config.yaml
num_hidden_layers: 8
hidden_size: 192
n_experts: 192
experts_per_token: 8
d_expert: 64
d_shared_expert: 0
hidden_act: "squared_relu"
moe_layers: [2, 3, 4, 5, 6, 7]
router_score: "sigmoid"
normalize_top_k: true
routed_scale: 1.0
balance_loss: 0.000276
balance_bias: true
router_logit_norm: 1.5
init_std_router: 0.015
lr_router: 0.000491
vocab_size: 16384
norm: "rmsnorm"
norm_eps: 1e-06
tie_word_embeddings: false
optimizer: "adamw"
learning_rate: 0.00233
beta1: 0.9
beta2: 0.95
batch_tokens: [65536, 131072, 196608]
max_seq_len: 2048
train_tokens: 434700000
max_steps: 3320
dataset: "wikipedia_en"
Below are experts of layer 3 (counted from 0) of a mixture-of-experts language model. Rows are named router (the router's row for the expert), up (a neuron's input weights, with its number) and show model dimensions 0-191. Each number is 200 + 30 x the weight over its row's rms, rounded and kept within 0 to 999.
Before each expert's rows: a language model's description of what the expert responds to. This comes from a sample of Wikipedia text that the model never trained on.

# expert 1
Verbs of belief, saying and possibility after is/was, and the following to or that, such as believed that, said to, may, known.
router,231,199,150,263,117,229,177,169,206,169,164,250,228,197,226,181,257,197,228,212,175,226,207,199,194,194,215,216,203,193,208,239,193,226,228,185,150,220,250,240,169,245,170,204,183,185,216,225,229,249,191,228,244,222,176,234,253,239,126,200,178,198,180,151,215,204,168,217,202,213,229,150,232,196,164,173,247,174,163,186,200,198,187,221,233,145,221,168,205,205,205,175,189,224,198,208,188,213,243,174,210,193,221,228,183,230,196,212,213,179,152,165,181,193,169,193,153,197,191,234,236,237,208,151,195,236,234,198,218,191,199,216,253,207,142,222,140,153,242,173,201,202,198,244,184,197,214,193,206,184,168,180,126,187,225,222,213,179,246,220,232,202,165,199,202,161,241,256,195,256,176,189,218,246,185,153,233,214,236,224,183,195,169,194,262,177,163,206,152,157,217,247
up0,186,224,199,142,181,219,203,219,131,209,197,170,194,250,195,253,198,175,200,192,247,228,181,249,214,193,219,169,220,256,253,169,163,221,261,209,213,176,192,199,167,212,207,199,171,169,224,225,181,266,227,185,251,148,154,173,195,190,223,194,250,219,166,196,224,189,226,168,234,208,194,154,193,263,200,216,263,210,242,232,218,155,142,181,216,201,214,194,212,177,211,189,200,241,174,197,257,203,243,207,127,233,153,193,199,240,152,140,184,200,161,182,225,190,219,208,209,205,177,145,222,201,194,196,236,228,213,128,213,194,177,174,162,193,157,216,195,188,218,218,198,209,261,249,195,229,129,210,201,248,216,240,203,205,227,203,138,176,194,223,223,210,228,225,214,175,182,259,195,208,195,235,159,207,211,194,192,175,198,215,188,244,218,142,184,202,170,203,204,163,157,216
up1,228,137,224,159,172,218,188,226,197,228,160,248,187,174,174,231,174,208,178,170,151,268,223,217,201,231,197,187,198,228,230,172,219,189,179,184,161,227,212,191,141,254,210,200,161,202,190,198,193,194,176,218,194,262,186,200,179,214,211,185,188,214,219,200,206,174,206,250,234,258,157,166,160,147,224,242,225,194,246,193,233,147,197,208,220,227,202,226,145,253,196,208,228,218,223,147,274,201,204,167,214,189,196,260,229,259,235,171,199,181,208,218,196,185,241,165,186,187,195,169,150,181,172,266,191,162,203,188,225,218,184,161,264,230,188,211,213,202,236,178,222,184,172,177,176,205,256,220,181,212,216,172,247,201,183,202,192,272,228,259,248,215,214,250,121,206,189,180,177,212,188,213,220,182,139,156,203,214,215,186,225,220,206,219,235,232,192,210,207,173,195,156
up2,135,201,144,209,239,242,218,151,210,226,181,206,205,212,189,223,170,238,200,208,198,213,195,253,200,199,224,257,224,208,175,228,204,196,166,123,215,259,201,206,199,256,192,214,226,181,255,145,225,230,232,211,242,227,180,208,157,161,197,179,181,234,141,135,225,218,163,168,186,219,170,194,244,171,168,227,235,178,194,188,199,215,202,194,184,218,177,221,186,237,175,190,196,230,180,250,215,226,231,147,188,196,170,233,143,213,248,216,161,149,203,252,212,188,215,244,237,151,219,193,217,257,152,211,164,243,204,211,175,174,169,191,194,203,193,212,163,266,218,172,165,188,198,199,140,196,214,229,211,235,216,205,204,250,187,198,209,170,247,235,227,183,219,201,148,164,159,219,205,253,208,182,176,224,154,205,212,163,130,196,208,212,161,142,208,192,196,208,234,188,195,220
up3,184,233,230,121,198,209,172,188,195,191,205,217,219,196,212,150,170,170,167,118,176,209,237,252,201,190,220,236,236,193,240,214,194,186,189,196,242,240,201,146,183,180,230,192,204,217,187,175,232,222,247,243,248,259,200,200,228,226,232,191,192,239,136,205,210,215,211,196,245,188,155,178,228,215,196,152,196,229,157,225,202,173,193,200,191,180,205,154,245,217,219,144,204,223,152,217,177,154,197,207,259,183,232,196,240,201,268,191,187,203,211,226,161,175,227,172,213,187,197,235,195,185,188,235,177,211,242,189,277,165,184,185,187,158,215,181,174,224,237,245,195,191,194,170,252,269,173,230,141,205,175,234,218,197,216,187,190,248,234,203,234,142,215,180,228,219,259,217,207,227,192,194,184,164,171,199,156,234,222,170,168,168,156,200,205,230,217,163,220,158,234,226
up4,232,159,231,216,236,211,135,261,219,166,234,197,170,208,155,244,147,246,173,225,205,251,142,245,213,216,135,176,173,224,182,209,211,177,232,225,189,195,229,170,182,201,201,149,246,191,237,202,203,168,133,227,231,202,168,235,223,168,276,146,197,201,209,188,190,163,242,209,205,150,211,213,154,181,209,212,187,202,158,233,149,193,166,208,203,201,170,203,172,252,194,190,224,250,216,190,202,196,211,238,203,193,206,241,182,189,146,245,178,236,173,199,209,214,165,214,186,182,171,213,207,186,202,163,203,196,211,188,224,244,251,144,243,198,164,188,214,174,174,267,211,279,241,187,161,209,165,186,233,213,227,162,162,218,154,141,193,233,221,219,198,193,210,153,176,203,212,194,184,213,211,222,199,193,178,204,189,239,229,213,207,212,213,207,226,219,175,193,189,259,134,232
up5,179,168,213,181,228,185,139,181,177,223,249,232,196,244,180,220,132,237,186,236,205,203,159,229,183,231,195,168,167,244,203,197,162,206,196,199,154,257,205,254,178,180,165,243,199,200,199,139,206,207,167,219,203,226,217,167,259,181,195,180,237,230,163,159,184,220,176,168,185,219,181,220,256,252,197,174,204,205,201,175,197,216,222,198,189,182,184,176,211,213,231,218,166,173,202,216,225,139,178,183,213,171,219,226,226,163,218,132,193,270,148,218,209,177,219,251,224,183,211,171,203,274,209,183,164,149,224,244,184,198,195,219,199,236,167,243,195,209,213,202,207,286,185,224,246,201,181,206,226,233,183,163,172,235,204,169,153,183,236,176,197,218,206,205,211,205,243,256,202,198,247,154,189,224,132,198,143,216,201,199,210,205,157,192,206,235,287,184,206,190,204,209
up6,180,176,185,226,249,191,172,188,212,173,244,230,235,252,163,200,182,205,248,197,202,263,191,204,202,225,218,174,213,268,215,231,171,162,219,219,210,201,180,186,185,239,218,199,154,220,214,215,161,196,162,246,226,177,171,216,243,210,208,239,229,172,127,179,229,178,198,200,258,141,191,216,237,199,185,189,230,253,160,242,187,196,171,194,218,223,224,173,246,222,172,227,217,227,151,173,207,251,239,163,220,249,266,159,208,195,113,169,171,218,211,207,209,177,210,176,230,224,152,214,180,231,205,169,180,224,170,160,221,212,158,148,236,237,219,211,172,258,191,196,201,136,165,228,172,218,213,153,179,228,207,207,140,155,210,164,163,184,206,229,211,184,228,232,154,209,202,213,198,229,191,192,187,168,224,165,237,223,176,195,189,205,192,196,160,201,213,169,227,221,151,149
up7,206,211,226,188,133,189,184,162,185,231,206,171,196,191,242,183,207,227,205,210,204,239,206,149,223,215,154,234,183,242,219,217,211,169,207,204,189,255,244,206,195,180,200,228,257,197,232,212,186,226,181,240,270,276,220,183,175,232,146,195,193,230,154,195,230,238,199,186,220,203,175,147,259,197,219,190,263,220,220,179,171,187,155,285,224,172,196,211,203,204,233,174,210,221,209,212,253,165,211,252,201,197,234,223,191,271,206,193,180,167,241,219,170,205,214,222,209,196,191,187,181,219,155,204,191,242,237,193,208,207,266,183,268,254,200,193,181,223,223,154,150,211,212,240,208,190,204,278,193,201,157,226,202,214,196,231,215,157,236,169,209,192,224,223,196,185,147,190,211,266,182,247,186,221,169,167,161,229,165,230,207,174,216,143,182,178,193,164,208,173,189,217
up8,195,200,227,198,127,211,227,210,181,194,193,205,215,202,176,209,210,248,147,193,178,225,191,197,202,174,147,191,186,157,260,198,166,163,149,277,189,140,188,236,221,208,180,214,215,179,163,118,206,193,187,174,224,181,181,193,188,197,212,147,242,165,221,191,198,210,173,197,219,188,234,209,259,149,219,147,198,238,202,194,213,173,205,180,178,153,231,170,141,158,191,188,192,178,176,256,214,134,175,188,222,162,239,152,266,150,168,176,146,208,207,208,200,209,184,224,169,173,161,189,189,195,207,195,176,141,179,243,183,184,225,157,215,250,186,216,222,213,223,194,232,239,195,214,155,254,184,215,170,208,232,214,155,244,213,187,156,170,175,181,241,124,191,219,155,180,192,223,204,221,219,242,248,198,184,221,222,207,179,241,168,216,161,184,186,200,235,202,189,226,230,219
up9,238,134,156,208,191,212,157,229,247,190,198,221,199,177,156,158,178,182,209,262,207,234,200,167,161,223,178,133,211,217,229,153,187,163,256,204,194,218,179,197,210,192,198,230,233,189,217,228,240,190,184,225,185,235,209,194,171,192,179,234,208,191,232,186,203,215,222,217,222,164,193,226,182,200,142,189,167,152,180,245,87,260,237,207,171,217,144,229,215,205,223,247,223,240,205,230,192,236,241,200,197,183,225,218,175,232,172,244,136,191,194,166,163,209,217,230,196,212,197,174,185,178,240,159,181,187,236,196,216,202,195,147,258,245,191,185,241,243,203,153,214,152,172,262,210,162,252,198,130,203,178,199,182,163,210,208,214,182,195,208,174,161,185,180,152,165,237,218,196,197,224,199,172,198,194,232,234,183,181,201,247,154,192,208,169,186,204,224,187,177,227,159
up10,216,194,106,208,167,167,158,196,185,186,232,217,154,245,208,211,150,216,221,180,208,177,138,186,244,230,158,142,234,208,188,241,160,246,228,200,211,199,221,226,240,205,178,192,178,226,184,203,153,192,184,243,206,169,188,206,163,205,180,193,226,185,224,245,220,181,231,202,237,187,199,210,156,238,169,217,262,162,234,216,191,163,164,219,207,213,148,196,170,211,168,210,174,183,193,243,241,197,168,198,185,188,220,209,233,209,187,188,234,183,260,189,263,200,168,189,232,216,160,215,167,190,187,210,240,136,218,187,251,224,235,170,193,212,172,245,228,162,194,224,211,190,244,179,135,184,178,181,180,200,177,190,194,221,188,204,184,186,199,222,196,256,197,211,173,234,267,191,242,139,230,183,225,228,183,144,215,158,195,201,239,215,215,202,229,168,218,134,169,157,120,190
up11,233,227,176,214,176,223,236,180,209,202,150,199,196,198,135,157,184,204,135,205,205,202,223,190,179,233,196,135,206,194,201,181,211,186,189,225,215,174,187,181,270,216,164,155,184,193,217,208,240,218,190,213,225,166,195,154,154,261,189,199,226,229,257,247,179,222,208,170,199,223,171,186,205,189,159,154,266,184,167,250,185,184,163,163,194,176,150,244,243,218,224,223,205,252,162,145,216,197,141,230,216,164,194,211,210,196,229,208,163,151,175,174,192,249,192,255,174,174,196,210,144,184,189,197,140,182,166,218,210,218,211,228,208,172,241,162,216,213,230,264,221,177,170,169,247,200,269,207,202,245,214,223,197,216,160,249,200,272,219,223,227,217,195,177,181,199,184,227,179,179,237,167,180,228,205,180,201,183,214,147,207,150,187,211,202,154,181,164,192,179,163,213
up12,273,141,132,209,198,246,249,205,187,229,175,204,166,240,142,220,214,189,174,159,211,179,208,209,169,182,226,179,204,198,183,226,200,150,212,184,182,176,172,222,188,196,195,177,248,254,216,196,204,260,198,280,193,196,247,208,227,170,180,203,215,184,163,268,159,204,173,221,206,230,210,241,215,219,199,144,209,176,225,246,209,232,185,275,223,174,186,211,216,181,203,209,205,197,122,182,201,165,142,227,183,184,233,188,170,169,189,170,168,195,208,223,217,216,180,207,184,247,229,191,176,200,267,179,215,185,187,202,190,208,189,223,243,275,147,230,227,181,175,195,162,276,271,166,199,230,203,244,227,197,207,180,198,190,205,177,152,166,145,188,185,211,166,205,215,171,193,208,205,179,216,215,237,222,172,198,178,199,175,193,160,178,226,208,191,194,192,190,223,203,135,256
up13,200,172,162,210,196,151,161,247,179,174,177,192,164,252,199,236,235,240,182,195,184,250,125,185,190,207,178,178,235,175,255,210,183,189,208,205,221,214,237,180,184,238,230,210,230,173,228,197,209,190,166,210,196,207,165,179,224,225,174,221,233,205,173,173,200,200,188,224,223,169,213,202,179,255,186,205,209,189,251,175,200,200,194,281,244,143,198,191,197,173,159,207,207,233,209,148,214,276,204,184,200,198,252,193,226,203,183,187,247,242,209,199,167,169,237,175,166,217,219,215,207,245,228,205,233,157,153,206,155,169,237,165,210,190,221,253,199,199,186,186,214,196,273,209,175,189,196,180,201,229,176,195,209,166,214,234,235,185,207,175,211,217,174,178,172,262,270,198,249,201,213,246,203,151,245,179,247,187,206,207,264,182,232,252,208,216,243,143,248,263,185,158
up14,245,204,146,182,202,216,248,160,190,152,182,160,158,220,169,167,154,199,190,194,216,211,235,178,193,170,210,150,228,243,158,243,227,232,215,247,224,199,204,169,239,190,211,184,193,211,255,189,210,180,167,242,163,241,165,171,179,203,222,179,187,203,178,222,287,213,224,223,200,179,191,197,203,208,210,230,216,135,184,204,196,254,224,256,231,118,225,190,165,197,154,183,193,178,210,175,231,201,176,210,243,198,161,183,185,174,248,120,178,182,185,184,204,245,242,209,211,248,221,217,146,150,231,196,204,218,184,213,240,188,172,202,216,224,190,197,156,219,194,201,206,170,235,152,194,169,189,221,185,195,218,185,161,235,173,186,199,203,228,192,196,211,223,218,144,261,172,210,231,228,261,226,180,289,195,229,205,185,173,204,166,270,228,196,172,183,215,175,247,209,201,199
up15,167,157,222,204,237,208,197,161,201,233,160,206,187,213,230,260,234,191,168,137,171,171,196,159,186,257,211,250,199,250,243,184,181,168,166,205,237,233,179,243,167,196,222,226,194,226,251,188,182,209,177,255,190,234,241,152,275,243,234,169,225,248,194,200,196,167,242,207,194,215,173,211,205,232,194,202,200,124,278,202,220,170,190,174,189,183,181,177,156,205,172,219,197,199,127,199,240,180,246,198,178,166,189,210,219,195,281,182,183,259,258,265,186,177,202,187,207,181,188,198,232,195,200,203,211,215,200,168,227,246,211,199,162,182,233,207,176,239,202,166,200,163,228,125,164,236,189,165,198,192,212,207,244,242,233,211,198,164,219,226,191,156,278,237,187,196,227,202,182,217,211,217,192,222,161,216,205,184,222,210,179,197,214,200,195,219,236,209,206,229,192,206